config = dict(
    d_expert=32,
    router_score='sigmoid',
    routed_scale=2.83,
    n_groups=4,
    seq_len=1536,
)
Below are experts of layer 7 (counted from 0) of a mixture-of-experts language model. Rows are named down (a neuron's output weights, with its number) and show model dimensions 0-127. Each number is 500 + 50 x the weight over its row's rms, rounded and kept within 0 to 999. Numbers have three digits each.
Before each expert's rows: a language model's description of what the expert responds to. This comes from a sample of Wikipedia text that the model never trained on.

# expert 20
What it handles: Foreign name fragments. Word pieces inside Arabic, Turkish, Slavic and other non-English names and places, such as Bessarabia, Beşiktaş, Muhammad, Sharifian.
down0:628524546480500528572504441584472571527557543522494500490418486446461478513383547474535451439541440517467532546515452358494472462519480515507499440456498465607556475438585469439426471543551560528442554494543487520484424561514457431513530499447544460493511437535490565540522423575406430466579542502469495540420454450455526556480550436553551393456536474515450520440517586480525492459439
down1:382605495446533529533427387544536482460471474534501523458521463486544471480495558599506408418485442444521523503529518618504480560499437461507485501502475416514561505505472428417452433489494502492517539496515493457501570586466388439461577552465487568442484388469467563461467451560531585530552451431379596496517491397540538489497486525533493460453576445541499478489465488518509491420512
down2:404534525446503518501458509484547435528516439541523459473536458491512469433481541508408498501531517455552509482560369570489458492415464542533584472515545546491607457546504491430588514463525522531578512652531452493475513550580525457461510481532506470447562567515519597587522464466568509499543546437549479540544411542444552473479455499559394579495656547524454459506518428533467503466514
down3:528514479410507485505431534437512495503417520536446608353502481444626526416494520540458496423568483424489445527474530539553479458433591501482528465550380489531416490454483497453481543541489544534532461428576480561642540432536484494515402532485555483514517484517552428457511544552496450536482461543535568545487435499457478491472533441483454533530552547572566510570551606518478494513545
down4:552441480548541414474494500451431432547537440518562540558510482434543456542531423495479549434508458526511486534502572459550503611551569575460440524575533592528507553500486487576558526417462510426563446455526481523467576514479598539491520539521538568518553540537431451545434479437470440556562566528419550595428423502537602472497515552531510475349552486536531459522453538490516511512551
down5:484501490479452636550491612500483514562638521575543510489450531546508505513441528477452555516500411497559499475524532491489488483506529505503467507536487459472550526440602507511485451479498570457397458471375523526450575458430410511562451504510598466470440454506599568518522502514540521386528565534526512506416441514529490512559438511507610458496497491580377533567484488476540496397478
down6:498548505485387562557539448477588506448601488529439530519435542513518522526542476512493590495574465435550481442501433413471550393512541495546513447498455436387540477511493518497442429420497484433536534475541403516419570560550427504495557451546466514386533464591440456474495428532611548517528469474467496565611450469480528578530500534472494502470432528486553514552472456527567557498460
down7:464541455410519486394570495464460498425520547505549486502502508461489588524434509433471511525522580520485570474457425488468453573625487458536587460500537498570403508483484495533510468549568570558573595457545557523513508483492496490513449493513478523575561559506434506459545432426473478471570569458580437558452573573511358526444490521563384495462563412472458502455514458496471531467458
down8:560504534476454613490490465476466517521495432485498485525546574419450531536500494423472457472574449442493515512459494525530496517490506470564455456549519519578442527527488517509574462546518511507569531480602516509637448458539530485489449473505410471441548536456596430556488494468488506548591637494495601462469505539499563609479480570545613419553512439528518630468510496536459448614494
down9:592489505477456566439557494496530551567415450484551463548513399546506475429474460538593532561528611549451474610586477487524526489519505556496516578536523501532482456503374497410412585463491389548452520468474565405564586530549569492503568494475483534524463487542559503576439547501549562451515491465475547514496522443523509483442536487542517423581454449524518497579516510462476410477569
down10:444518504471534512473363516405552532435570539472496580506504428440558600552437497474523555495547554450534486555418497514397458473444495506417565456451439519481533444486497546495545478601558466567542533509501511535423469487593487584460477481486523544479525481506474505458500525522457469468481505487487500453433419579524479473632431528463530472502455547552547601575465401563556571513397
down11:564499458511421563462429515501473449537524485505503617476517527393472530560561512530483590637554417538513433468484435486524523587505385513598458520512470606565455480462525554511522493454498426500506539509442478480503455435468475501458426512580542443523495533566555526506359510454530460435529529464483551569442472532492522501547458476512575522568529501500490416499516386505443404525445
down12:592487467511472468489487543489506519492508538589584431457455547484444420548486417494592493525340501453461500493534466356547489515617455446564546406582450510514569428522527495537506527598459515456513526479443432430473449492471429449525538497482488520472480454495497551538483512517432467510545528516499408584565554502526557488518471502565607500527507484464416489508427448490525486532373
down13:540552478484465491652501564549513515399482553524538546454516480492529592563579422470560522514577492457562500411622434458476444541547434542506527438511495453528466543468498460428389460409497501551514503461471631607550541517517540545447583479504468440524526485503438567517508465509504443486561520431507481438495428429475487494501414514470509501423528495577530526502527518506405492587479
down14:607449502410490466484524552518457428500481544487431525515522530506482492496507500425561499455482500448494490509488546605499488532547481545435505511488455515480546474500358545527591524482513515570507564624462550530432488505411491504530485542588418451396485507513431447462458525562429485527482445449437601491515481379531577543411478513457533509480530518536564409492516571504439380442585
down15:499548627509491510472485463491476469524513489542492570461484440509448535507525463471527523506464493449512453533405431480494540558423513516490531412596484501466542582518488569577481477572445482470372482500588511466501444474505514462536547530452459534553552515457487438508551488485475428532435356470464571592433526379551421529480540408486476497536507570491430366540416479440507467474417
down16:538385429451620459506490488518576548451545575517540510492547472475486439549485562463477519444548476487476511484445552568462568467488536476451505578476469501527530516508574478506503469545461457433491536560578498554506521484516523526475511542462563638551502460331555580569578556484489599469458496591553475434398447467504502543456514383498423512524445534448569539556514538464501516476454
down17:491418529528459486539536484425476499412494486537432482527559502493527539565550609588460414472483592514559517513399474452501499521478453520438510639517454458530504477546533380523369422443446519453515507527550526526541427487506501485423514475442488456555538503518466497438514513518451483519517511502493564521448455514504581491552452452500621439480534523484402340541490555462593466502535
down18:440417579516515484458422575521472386575494470560563583513505463499490444578509582525456468444477556472522534583448568500433418458496496489485483425414582518514528506492457561472524516472426443589454400498527481478512498558464491457526476622520402503445475529491458543497452488533547446551596425496524498457476471492498478524417543520538579499564486551434451446395480517463618509552500
down19:406482485507452560556530526539413458541439473538485458483513489515546539543506519531612450454432500529482568521570488496414553546524572534586437456536499439556540501531589523436551483544481381497516490435450496411540501514437500449511439573519538462515530525489418396519602557598522575544491520541490533489555489464472456509549468542487572603534430461419599547426449483531545493548425
down20:511520563486506505569530543487602479458563491503456412471599474429483504500511514478523555585626431548549479463418532566629489516581631534519472447427496456563474466429450549519549466493534532523507479434508529515430502532476507442452531433425433424517435473544478542525480501451511484482408471555464467558520475509400541442489520508600503557457503508498557473452643560546488519538473
down21:527646511459502574506473501462475582449585560457537508447490666448566516459533473589467480486423490542477537460489527543375447457460465505577483529478470434562459520484489484490506516589536452571421554527505455509541509515456596504471482490499475537460473599507524483581468552371554499463478575499544482554524572396543530472479441535547463503492465519508525516540533538580559550575547
down22:548545453528526516428503496536510463490474486483512539524456599614459491534543447546439471491465485565550553480592489483522523579537521447499511565523562526509391480555547547578396508471555550471560346473501485484491471427430556514487537460452525500481500481486440546548500591436551605596538456471510546457443446525496544572558586538559471452551568459403399445546530441497544541505492
down23:392498446614423522483620411485431434491451421461448357508496519472523427508483510471560478414498491490405562515562515483486502633482452526555503469482622492448507527536503535470436493460506536518446531413537468485490531525510536481409492507447493524464419491358404520467513574457420504531466525508500426465513510489502519552456481463500486497505586475533446571539562491475518537466561
down24:575486540466387459507468554581530568461550502557413479604526502557522378524524483559543522458585404459415532472453534389495526511551524467418499525468365418536585516485568532509440511435510472496540530524519547543517477492548530462526532529562532557467533507520494543441500447506473456521453497498518512464519483515459524481473501445523495452551480523589489411484464518489566459311417
down25:462515626499463545522475540498513485536494551484563466506454573517481427537494492456544520561478531480552339545515558432377577424522384496436412445506480406434525465514522524459480505433506553470478517574504488402562467504485434596413516560549556491530515467462484542551487482502581443428504537478546497441590507597492515487519484453466485526504472534470491544551492461554362444507481
down26:435587549540475542469473486496486480486422513487481449478534480487460490537447501480451490443548497429529553580482484432444566463454489396475496481511559498438522443456510503393467498597453506521414523367463425521532408501514444380438571488417426479467572483483511399407500508438529511560481546497578505494572598496500371491468516562434573496545425506434523531511460530521464526458505
down27:463467513491460453538462444433489488437512469574410519505529472493424552530566445519539483513530416561518467460442497461569539550510420535484497513463499446532571622529494527559483436508550578475508513472474543534364524545532529371530546538539512488428415426634440570514413491500489531460565501551500446516513536497507572546471469555573383476529555498400495497447494555508605495534456
down28:394406427568586475490455557507519497559477574488580549537442500544505584503493529495503509531527526474566515412523462471459602454479513480452443475525575514497467501516500528524487436594431533485597526460524511444512482490483597487446480458515570316486415480497523501439484417537449425587544565475529422500486590430565467493555463467432478596482499483558495487444496537504445567501469
down29:488543555462520569590471484563572451540493535510504487452560577405539491561466494582487542502510566511583660548516453490493510421537510504534515573531494452508418515498496542485534490611506482458567424412491507460515595541438461455491549529505569501339541441423448516480494521511482499528422459462532543526530482425568520507487438523417536495385531425514533503490450483570585515463516
down30:484422473468527387506517547565433440474476468467534405486489534406474590513446409414509523499484511455519559449551397503541482552425536555497541494512484544533547407624363551439493552548488533512422561525555464503449491481521518492404532453484388412397601538468504498479458508532478471519495480565540493483474457437576451435504574423505525532500479484465495487513524514521432557480455
down31:556484486510453575486445511399492563584407500539475505528483565485478495494465485550567565508457535515539503512535514472519419485511581581557486464573546436547548577466426424520481545517516499413528469463514522517489503613561539599537411467622557426475502496400608564456486494526558380469445528540552493458539444505537455530559498535491521467489453383496454573546472476524504477587459

# expert 11
What it handles: Name word-piece endings. Middle or final word pieces inside proper names, place names and brands, often in tables, such as J-R, Pro-ton, Sifn-os, Kapp-a.
down0:454564535541542513482392482547412486485374474505520535497450474479453524561546547597501501540364516472542543574482511475556499475525489487558478540492481436562525568554496623521598607448551408480515480515492588549494533455469529481549535450510492521444340497441496545519458453518484448545441482578469498494502527537565530433495490589513500500607528498434428512523496522541527567502414
down1:460541501486438477398447494484520570566487483502608529473503477548469519543486497501472475579466540470530514549436530549422583477447417506580484488517439509469564545540503441422498404424583510513497485585575461491432439575531455467578556480517354609487499451563482472598507423537486472562431520493426495446456414476526525567457545538503477462421503521412525499457565531555522566503529
down2:439496450484505496497512497597525460583566424488495495534554402513548466501576534465551550402488562444459563472444552503567437549532463556440609548499562523528551427533507534534500535480474548453553549544524618512499478564614585485473468534486504494410573601483510504545487490395494501472507529419453477569426607491467439548405482481498476496471483405494499459563513518550519498599531
down3:609374522407477551595446571456505519531541452508535438525465510460465436542498511555624519503503520447566513478494479496522465593510465520489511431533515608467462477533529447398587475464434534543493460522435453531548518504490534444483391495518476476378439555548461444469394504570526537566487571542443506511524527530529451447577483462563520538487402445416486478546470472449516536473563
down4:574541390441485460604504525427473499463476575503506544487471553451510469588523521626499499370503495525563590510471546520528524560462460520443489469440521519513484509549536568522475553417598593513560506585463573415534458410507389515559524509488549449533553497541478548540552505523593536511539537500562501557501486506528535553528482549443564498469493486378441465542554504479442532598543
down5:510514522471529484484560498468437397534556548486476440422523537506480487496505485572518525515487554479389578515506514474587512548529543516461512518587546519509574395521600538478419555426531501513435469479507538430459522557614484512508525458498516495474482416389345496527418518468519520490613466460491577586493603544448506454436540523538416474472460396452496515491425526456442501528471
down6:580541512500515545480502475512464554485501511443552464512553491525545428508468571505548502370486479466554476574599477499511554480517509497549540504533466558472441487519621541402526480509520530504495541509438557471442565455374487622506534382409527553445420509455484543419447566453556528501513513570447456548518470425443528548429527483511493523563496618593535498497468526416466474461599
down7:561458505569459481490465534524446486520529506487437576514399575443436520577454503518487524463615414462517384512496498561482362543496520453606530445474398521558548418483532424533496491407462441570449506439513427495530559522568532523497506559530464505525445438480423523430529525533501441531531499468545431444505456501544448536497440520565440502478529450519460526572528584602591455518491
down8:537469545478459426457507506418482534493528457463458387456433478494483462590393519493534507435558472596504502466507411473511545483563512575510503512547422472426491475519467487639512424538483558467480526492453511612403512508453461499474590510452559432499419460480554564534436536334531513551542547556490498487515529463559508436489468434518422432574513463483527522578540477554443488461474
down9:469465532610475407589502516432503486493409570548421482515494540583553494465470509493482516495482449431546549468582496459529392507461555518449475506574498487549419515411479571481601557454415479561474541548453463549496482445486519398458492528503510617547475461461524502479489533513491386532505537540566533514527454479523522529519518619451500480435492633479463510618483525465462466577569
down10:474505600469463434550561510540516389548415375456390479470421505422531514511556564545468516473525576492472476535507519480554482567409463499514586464568512501489525555525517447472499438481565547532493481443518543508522389458563527464451505488485608468507500448475465545498470569572542544410468480576482470585459483550512580461453535493472563494413453466401465578547531602450542495455470
down11:511507532500594548517546458410442558459570531569533605520560466499534565564518522514471534452528551459501479536511453393531512515509468563421496497489436433520471516466551462463521497376419504579537422485457438471495510556421492483511560527595451476468363449462515618533497469548551498482490519532450530637520491545533456569470471490520524505497440490574435553530525551486585470473385
down12:463439474439476442490528505461505470549415426524516535466490445561462495503548465408521456500574433450457530557495588483518561584514404487508486536612593441560549481512451556462494500509495560494458401522536362544443452524615577578500517492507511484449398483525568530468534479534475372468502448443499453435437436505540520480480563475446572520484483522427488482456570478405464500488554
down13:496457516583538527485521516499530510494392537531618367493553470539375391460472455531619530471376485481504489564450519481623546494541549528506477481476476456414512519537462429473511454521508539527517507594564511474486507412458532573519478545481539499504530471530518488488500566555480518546544498462559410429604574581468529504464558513436419528545620450526554469490537479516519516516502
down14:497507433540483492516440436477586563394478529469561580503505404486506512528406475361455463537508443564560408481528462504506504526588428561487479529497545560494485407491524468559504497498480533500485495556582483468447561535534553559566452448438482439589464498520496456528569514490503463556428457481480599609520500511553480424489541596584528515500482471506371465574497462556605490493523
down15:567433506465542517431504533477500513502461549531469543618486472452500568532453467578584432524449620512541551534570566499439543543429513519461519540481528436543546546429495502454464487537499476499537407486575536501631542469458483518444428496511500539494451424414449469524549388439519522503509484442481542422491554552557473527633516515570507547512454465499397472508488537441555455454373
down16:508538593489447522458430502545470437532593548557501463575471526462522469577493571450547524413511516598497549561443521566455584578477450485415435417448498495592541486566492527487494535434470557562491507547540524492508485506498583459445498479561527443535470430470595477479457360528525497535464353506521473499448513501521527459426498473492476395528544459393521489524576553531527473578532
down17:488537458348404466495523507571487534521610475473450477538524537438515479454452515617496517402566437470537441466406475467449503505460428495419441477443487536505489569433497508502453491442559626590530441445542433587503542518571533479513477418501467565477466532451517451510464454514503494470442498498506486517426503504509454491561539486539547462653486516510547507499479422514527397477410
down18:452541475529541451514501455477456581545456518520473441482429489480481496504520490532522518513481550483424500398493523498516520404545447613499404514449572493500539469532565636460570441571575452499598527443536471487431480545540491526492521471442444607509476521414469463530488458478358506547454507477462471443428566576431516507578517476513453596478522513542432456527386579482410504478538
down19:478493621468449555584511507471508477553496477459553518521524510478349517522474462499558478560416525449434498595445490456473467430488579549483566610472473574504461512571543529543551452515429511519518452556496513479454565454420489463570453505517531589412529462465480534519492565546458293434481453511474554504525497482465525467448467435521491494526481470362535505486450485482477494436518
down20:489522527436450477377552555505542557448530499562514523487533514564470493542535549477598552457524520478491441563381483505549562494517473469564513517530515403541533578480572466534463545464535508392536481462529549520590534562493552481512535439463614659424576526428585469432565495451511520416559513502513521496440474514503507531551558421468540478563524504499553450440487500519583516468601
down21:505482491472508516427557569474514446480419529516438519446452506526484543476437553433574496538542371541528546559515542463498493459488515497439476582409502461506464510412557531559540540480487417567487491533523543437554469511479522433528574583472548574494518535560502485460477566475491431552502436483402514431408427538551485479599417420383581414558579540492592478509470455515473484514426
down22:448581475496529586563440584519495545411498486532482542487528471481497497514473492506483542535496480629536397576531485505443502464454517492476506464506584542500469522537533534475518446465441577498506498589448404361428507495540525527444503528464526589321501555497526489460529405600532557487414464486424462497555574476567525527499510500444423551553502560538483552468477468429538568510445
down23:430514508515449536476421518536495600477484516403441470578483425459602499481454603600459482487571600503546573520492586505479552447496474445565507454471616587494451488433560491443588482490433486543461457425527464508525467497413448469485470439515482478528530483517481520520512529599467489411454460563471477515568480444510512498466587505545589564470473438482423591479492451417579538513490
down24:500516504525440543463452505472481477539474522444485465441557480558486515588454597474407535538551519483527454508454537512481547565505527455608593559513478522481540532470438496474450541561456415536496478487508478514565578449467486468526536557403389487508482504522538550666549533482522464565612486544469459540536574514573470585511525391607547500570541499407516521463577533542555482443438
down25:370475460519562489507528496473467458512548507390520465483482492399438468441465447586429549502423458507504564498566399551528384471476525553476516564516472445540512463551511567573517502422497589416524432511570447479412450508505473433419461470559521550449477439397545496504554502476458553492454574570440427487524576479528511484567532476427535457550470497455491471478401473497535505471591
down26:517490463513491496537493512537530453531522506490508561488546395426533413568560367499546539418483530503491453531590513499471424588442390537400491500517494473472455481584369436562509474578531481590570561421505463577490445536513549442531542498549488536471552503511559515597490517456512423454571530490474513571508470461493599484515382566530545481515501564437471478553561485533473568513526
down27:522507572398534491520524481436541472517572515536479549420490560531479579460475520418478539476468623491596488526460481451447491499588540499495450420595487518504535517487520573500412432494458491473514495580480540526496578365464454478566494552506556622605453537480558432493502556528496429513433442415450513590510505534382487504449541551478547481463494550463457494449452535534523481488399
down28:486483549465525527425565631535537419485462557507479522448467524500447472426394429511422446518502552506505495461531491505497413437488527491556488428562509450489502478614518468490431493448511541527488487546510532529397455511594497472472605542482494479464496528502449496413541472396464516479518540489377440500423396551456538476508415450443608451406546525463559514450522521531428406487514
down29:526462534369557489497526486570426582530544567488504484473480420541489538511568548525549442403450448450559517574545528477619549567585536572509529574474505489487366471556470483482531464512525505567457530489432506468486515512620444448501558533503510470505434547491536397463449469401544504531536551441462476491562528479582537465512543469538469508518457523474503415567522472455657516498489
down30:474395503553493417430557475678540512431467487413557436472589421530539403507424417538475484576515495538495530489537445409476554559504446445466516465504581512541520492572518557564485458490516550507460493528441504584516406449487562524431445415480506487473524529447577407540495547539472460466496459491493414525543427525435549463477492468423536449529446515533589482508538458494517482520545
down31:545461567522496439522482416534567537585564495533532570593522458444520531523521496447522558466496479552495408533491422459499489537526463431407551442484475521589545468423521494458525509489520450434502449493439384504469519491460558497576488515455512445540543649612531545508410473526508472513451456484407436586501463464518485450502598436483503488507555461498431550420468443537513363515465

# expert 62
What it handles: Short syllables, Romance words. Short vowel syllables and Romance-language function words, plus coordinate marks, such as Spaniards, de, la, ″E, is a.
down0:449418489432446429337549480568511415493512462408498458430494537523473492601451496508462486471476565550530486553487469429524498553489490471525439401593500434510518547503562382535575485382516525462524548481476608481528523541584496558558450501551515513469496515525436414540525520481381541453444521521564561481528490558497520527469511505505430518522440409481470563450524492542511421505564
down1:624458572521442506600413480604474544474514519528584503447504574507522441423447485471493439536484540513389567517457414444492566464524479437463499492481364446496450436477515539488539437398473587500560562442529509596510557425463585505480521548505454557529501460491564512419550524536575431536479593540540505480473378458483529475509482484486512474549489461455539500547483550462509533456496
down2:543545461544539545588445421447513437466420509538607518500452430502486557460520410433443438449490573551476503497535477531547547528532506506536491399487527476500456548507500554529541448413489485491487413430537503649432499444474473538414550524476581502497529538526486521452454500618553520490524486497543465504546433449547518518543626440555546517592566517461421492438438463498487544465385
down3:573589655494509484514466541525568568523407580418541559590488467495567549524469487420626489494453491509462427486443475549491493473491455489487603565517498448533456539439579475433461493567566445523519547523538467393540533566490502508450568495524410559517583409463459481504464522511524404488460459508503495473477481526508496543475440462441524467488465491424506514529453414576568509440419
down4:502429480538448472426470460506455486478568468437575476435468555489530509521492370570518493536545507525505473565496496442494549441491542606498413521514565491559419527514506594506409507492417449523567446458533506488451487503517444506381478523428539393495563474572452537526447476458516596473490437586539531547492488513473535562610476519456461452418426440485457469449579374487459450490524
down5:556539557489498451512546475537486539519394600578501464482526551544590529500452532545368450395509503436506487480538500461457482537459486473520513449500446491527458466453519462457510444573528534545636402482589471422493543576452528452416551460530448529348552565488495544586557506432486458575438452478508520466391505462487540445429470446494539497469554524519497522554534517452480499427484
down6:501529518473528451477494415608553528541616494537572483555523502457567448521575467521494418516571505551458509412568538485474502494561396571591478576474593573551459444551528504519497460443527414454536580457533487477489508501410442493420494481519515555567560576536507493517462545444514460419603554438452428535445505450390520498529509490427556492532503474438536451436451416512529532485529
down7:469501506522486493534490529534429556471487452502527420545522453545484528403499582432549457496442454532456461550513523512533547523499485476516547498475495490506534537558421506403578439474451606445441497413593563527490431499543455608490423516489613566471520345475550497428557458429470506614502574547506561540539513427588519526506389487496537554493529485422542453495445489567485551519507
down8:448473530502419534468436575519481477557473507562530515529490442468449408551470527390563564411449510536555437433479483529546538536525446514417478530464447530574446471485483523541484524360438550585477555511552473595434499504410547509519581478551466408555416563559531610568489480473482505477459479419547504517528552383523548563503559461452475486547579542477530583527511525491511479468527
down9:535552476488388499544516444522471529445482434534527524556407528514463409482473572421436663509429590477551532540582407524426411451496525414473477501462543523425572482564469475519529498522464517524561486525423515430552518488512424508486462525477479540429542450406517569539506446471473475481508572467522545447587542582499534536570395490498514484549546499486574412455503438560492516514527
down10:503600454492523463436428570449568510548518457565495483520482429532474533595521489565541512562391520472514473442511578443464388522515503510573515553522488460500566485482550509494585599496466481583502486555532564521635506482458513532522529497421546536390580473518564631542458488459579480485631512537567542453467571449452439520470505508520517416514527512521492477531580539483528443462500
down11:525415543501468432416523515500505586496484495549435464516445527459433473497477538510433592485479570441497479551449459476580443514455468506584554501468449554405518450489464464526542489509554450471462416531481562445527562520531491420521539522562436527526432498534434529536622515492522571551528541523474527442362481628460541466535512426488481624464558464512451612616485521465527498497467
down12:499561419516553518551509474432456456477496445517539478553501570475608514473476536477518496573499428480466497503597422495556543426484550447511438473594473551474549525525442447519440503546532492479594541511461450383515568467493462432564420375503486531520500504498446595402460464450507433455499497484498466513536604419517419467582535419477442523485559434469442533421541548415572529520494
down13:417486471472468501524505500450451536445460547597473432516489581464528531549616483532542540529497495410516479587538545496542497494528572544546521514522458475561525582520418502419496459526526501428497477550581490551554488553521469510518428496449534571506491415490426546533560474440517562611474616564461475512480522445568637405476500528467564488444594431540541610420469535485494471548524
down14:494456556482517548458475506527539483470473447522461476409419511486539471477501506515567449547561508501492599523516473524472456433443475541472550494531528519517523561417533597485566404532525529514517504434440615541532473583410464589554502499564493498512555485552438542518447394484514491466602462466548537503585412559559490478512474492418411594405442477516478505427520580568372530446540
down15:467467546511488487552549501518562514520493502432554559472545485418553471440499531516507448506445488337514477558455384477566571419556507483514533516465429456437556524496624464526447466523424538501429479466487564514411500511534531482554494568492563467381485526533430496468506504610587491506525503508592547461498453513544615443452528493470524472563494401417485538514489548460576466515406
down16:570510470424441650495450496495480484506502503568390452581552484478492463458498463634540494396490504604458472550419571470455485530524577558473528436495447493574535563483472507548361522476490561427542539507485437483454502517461516443561464540570544526487470505471497556477494499423429506456497545557508443468505478488432444539474488554542527471510445566456429544560553527581500587495406
down17:515525554605473514410491547543422448473445469453527516534495529463582501500563537616499470504525451560517518450416437486520583456484432488543453508446551443514464510465509517486492434514424513504558561469389544487468450464395377538453473550505542474446441542526484620541399483468429516490512482444480474479450431472458554506553506577512522509436479434371469415519511542575499461591497
down18:445474490463471467456445582539479438432540444477502534507525614529468497506425618536539446492409521476491547564528583469452551519527547425434483548494497428574491529520457427332578495492489440488567486529569508568524392517493494514520455525535413514528526474503565491505527385413525461489422503490522541486564492518399508432547440472482437523449498475537524444599583521520520432525507
down19:520551513544435484508534524487533412502572479486469456557481541594440520470472549522470577439487540563510399550391468465539486494527445510565513460542519560555554371551549559497500559537475476507499484490410522523517509563574516469567394463443540457606532558521525495495531464392543465487482448498472339455489554435476576448564420498551498501461522540563402499522522532529483590522546
down20:469522524503557535526485557441549489469544529493487524531462536421458488513472419515569495366493438428538493514513470365480482470512573449465553472571430457502471529572602429494453513547472510472532403538531456438513481545441604514530573441521388450533494632416493499565474553400491582475458511470464557530497529552481460472536525480544454508586488564568563556507502464415443560498508
down21:565502530605478529472527515449412534413428525539527473542517511427522445577556471500473517471422591464532478419475445541430532478496508464450498547534501432524461519632561528470436481498516541415548472460535474561437574658424514479467595459470505451502600550472488498481551519581554401566550443528526511528529488468480488501548440527436465502483401573536457544453469420490456465529474
down22:531525484476457458378485417409462485511560515539430559429533443516514477442481457472499444438522496509553529516498505457504449490415535495526502539536540492475521492541489518463463512493515544459537536536508551523544532598531494641609454479459561538476508477409443459472438536586531560526539511506344417475607503464449523493551529499588538436473533462363435430468513562484514446458402
down23:481464411493380573509542546472513602493444457444523481510469511520521543475505479458514445452522486417467545500532468471358431580486421504486598498476475539519546470553473521391503608497524511557492540446447496560499508528479510532522499457577531484498512504474529520436566565536545493476625512481465586370448483551450471564445528521535583407530532503478573512475415412532421515511583
down24:464542505419514607463379511503584567484478503465475514454467511480468544496591568592443451519538433502578538585555575513479499529491529559436517489458477384535504539521486565505585556567479476554590450498416448573479416452436492521569513557624444470586433568503479555411490552465487528570569546535492521469586462487505512517523423415521481493524488455518471485517479515497415505490476
down25:427581574461505503528516439530469514399604605492519538495542550571528460503454524479599468406533409480453573537474545544528465482412478517455468540588469534429540507452480491487402496497473543526514450471525578590556527505521550480562569497549481514459527478450482553530479507528461452541520503394438570513483462371500434421572540568488508433561406518462610557529506472495481542538474
down26:524576523479596494495573567521496452457427460437520426556540472524599444416537392492485566490497548493523468473570452507526452477484543503512597487501454450526454519430396426427547499419473474483492529553453503467579512489551476444422508476404444518412414550515586519435510478585442508618542517495513513494420434546499516486451475479476566571557619553506515546493464553447532468510466
down27:546518600447580419438538526518423500487440496455496460566451431545482593590482466533451451424533410521531458560612520571562442475494427500551414457522555542563412447521569524445554420441501480440484544493504510617521453516536493524495518513469391446518455498518505420514496469411566532461525583462499517509535448567604438537572432502465514483501457435479505463517502563522486486548537
down28:472514464508597544570437541557399445513555513537553463493446536461558518497482542564471539430528520495530444481506467566522465503609550470609457529546423478509559510550447504516535513468481584432500451401561467584525517479507527555530423521554526418408374484538462542513406629562526442485496488450485570548478606560504525503486507546485492584442529503601510455444547533486513469557490
down29:428491532514502488519493565510447480516556504530477495465368532459496520521586475511416511471498519525546611480418450539553380481578466515499456544488443412434425507449468522437450494558593593667436499473425438439421481513616513488469539515466512537468481452535534471491442435419505551482489489551502481483442541523507562551550474509552445407525512501450507510484510427498549420515418
down30:465522517580512502535472467441482532528468523511483495450477557509395495521486492553614576484394509577508593458474564496452558505496510552499539482432596509515563475507535501466500512500395500498412583472383533437493449480491500334490466488504559529495441500513514500480542550488528455375482490446537417542449501514563506446521504513617490519461488404497483428599487416590422539474508
down31:476499515497517428463497430521506489488487549643457470476557493655549510558467514517462585537511588436518507518525467517480431482501375569503489445562485540423570432547523556452493553466463468545457501447452408454467513533539494511452399556531470550541599530505567461491517458509464421396457398603521436477580415511529463450480450533482529510506498516484406555488542476468486544515561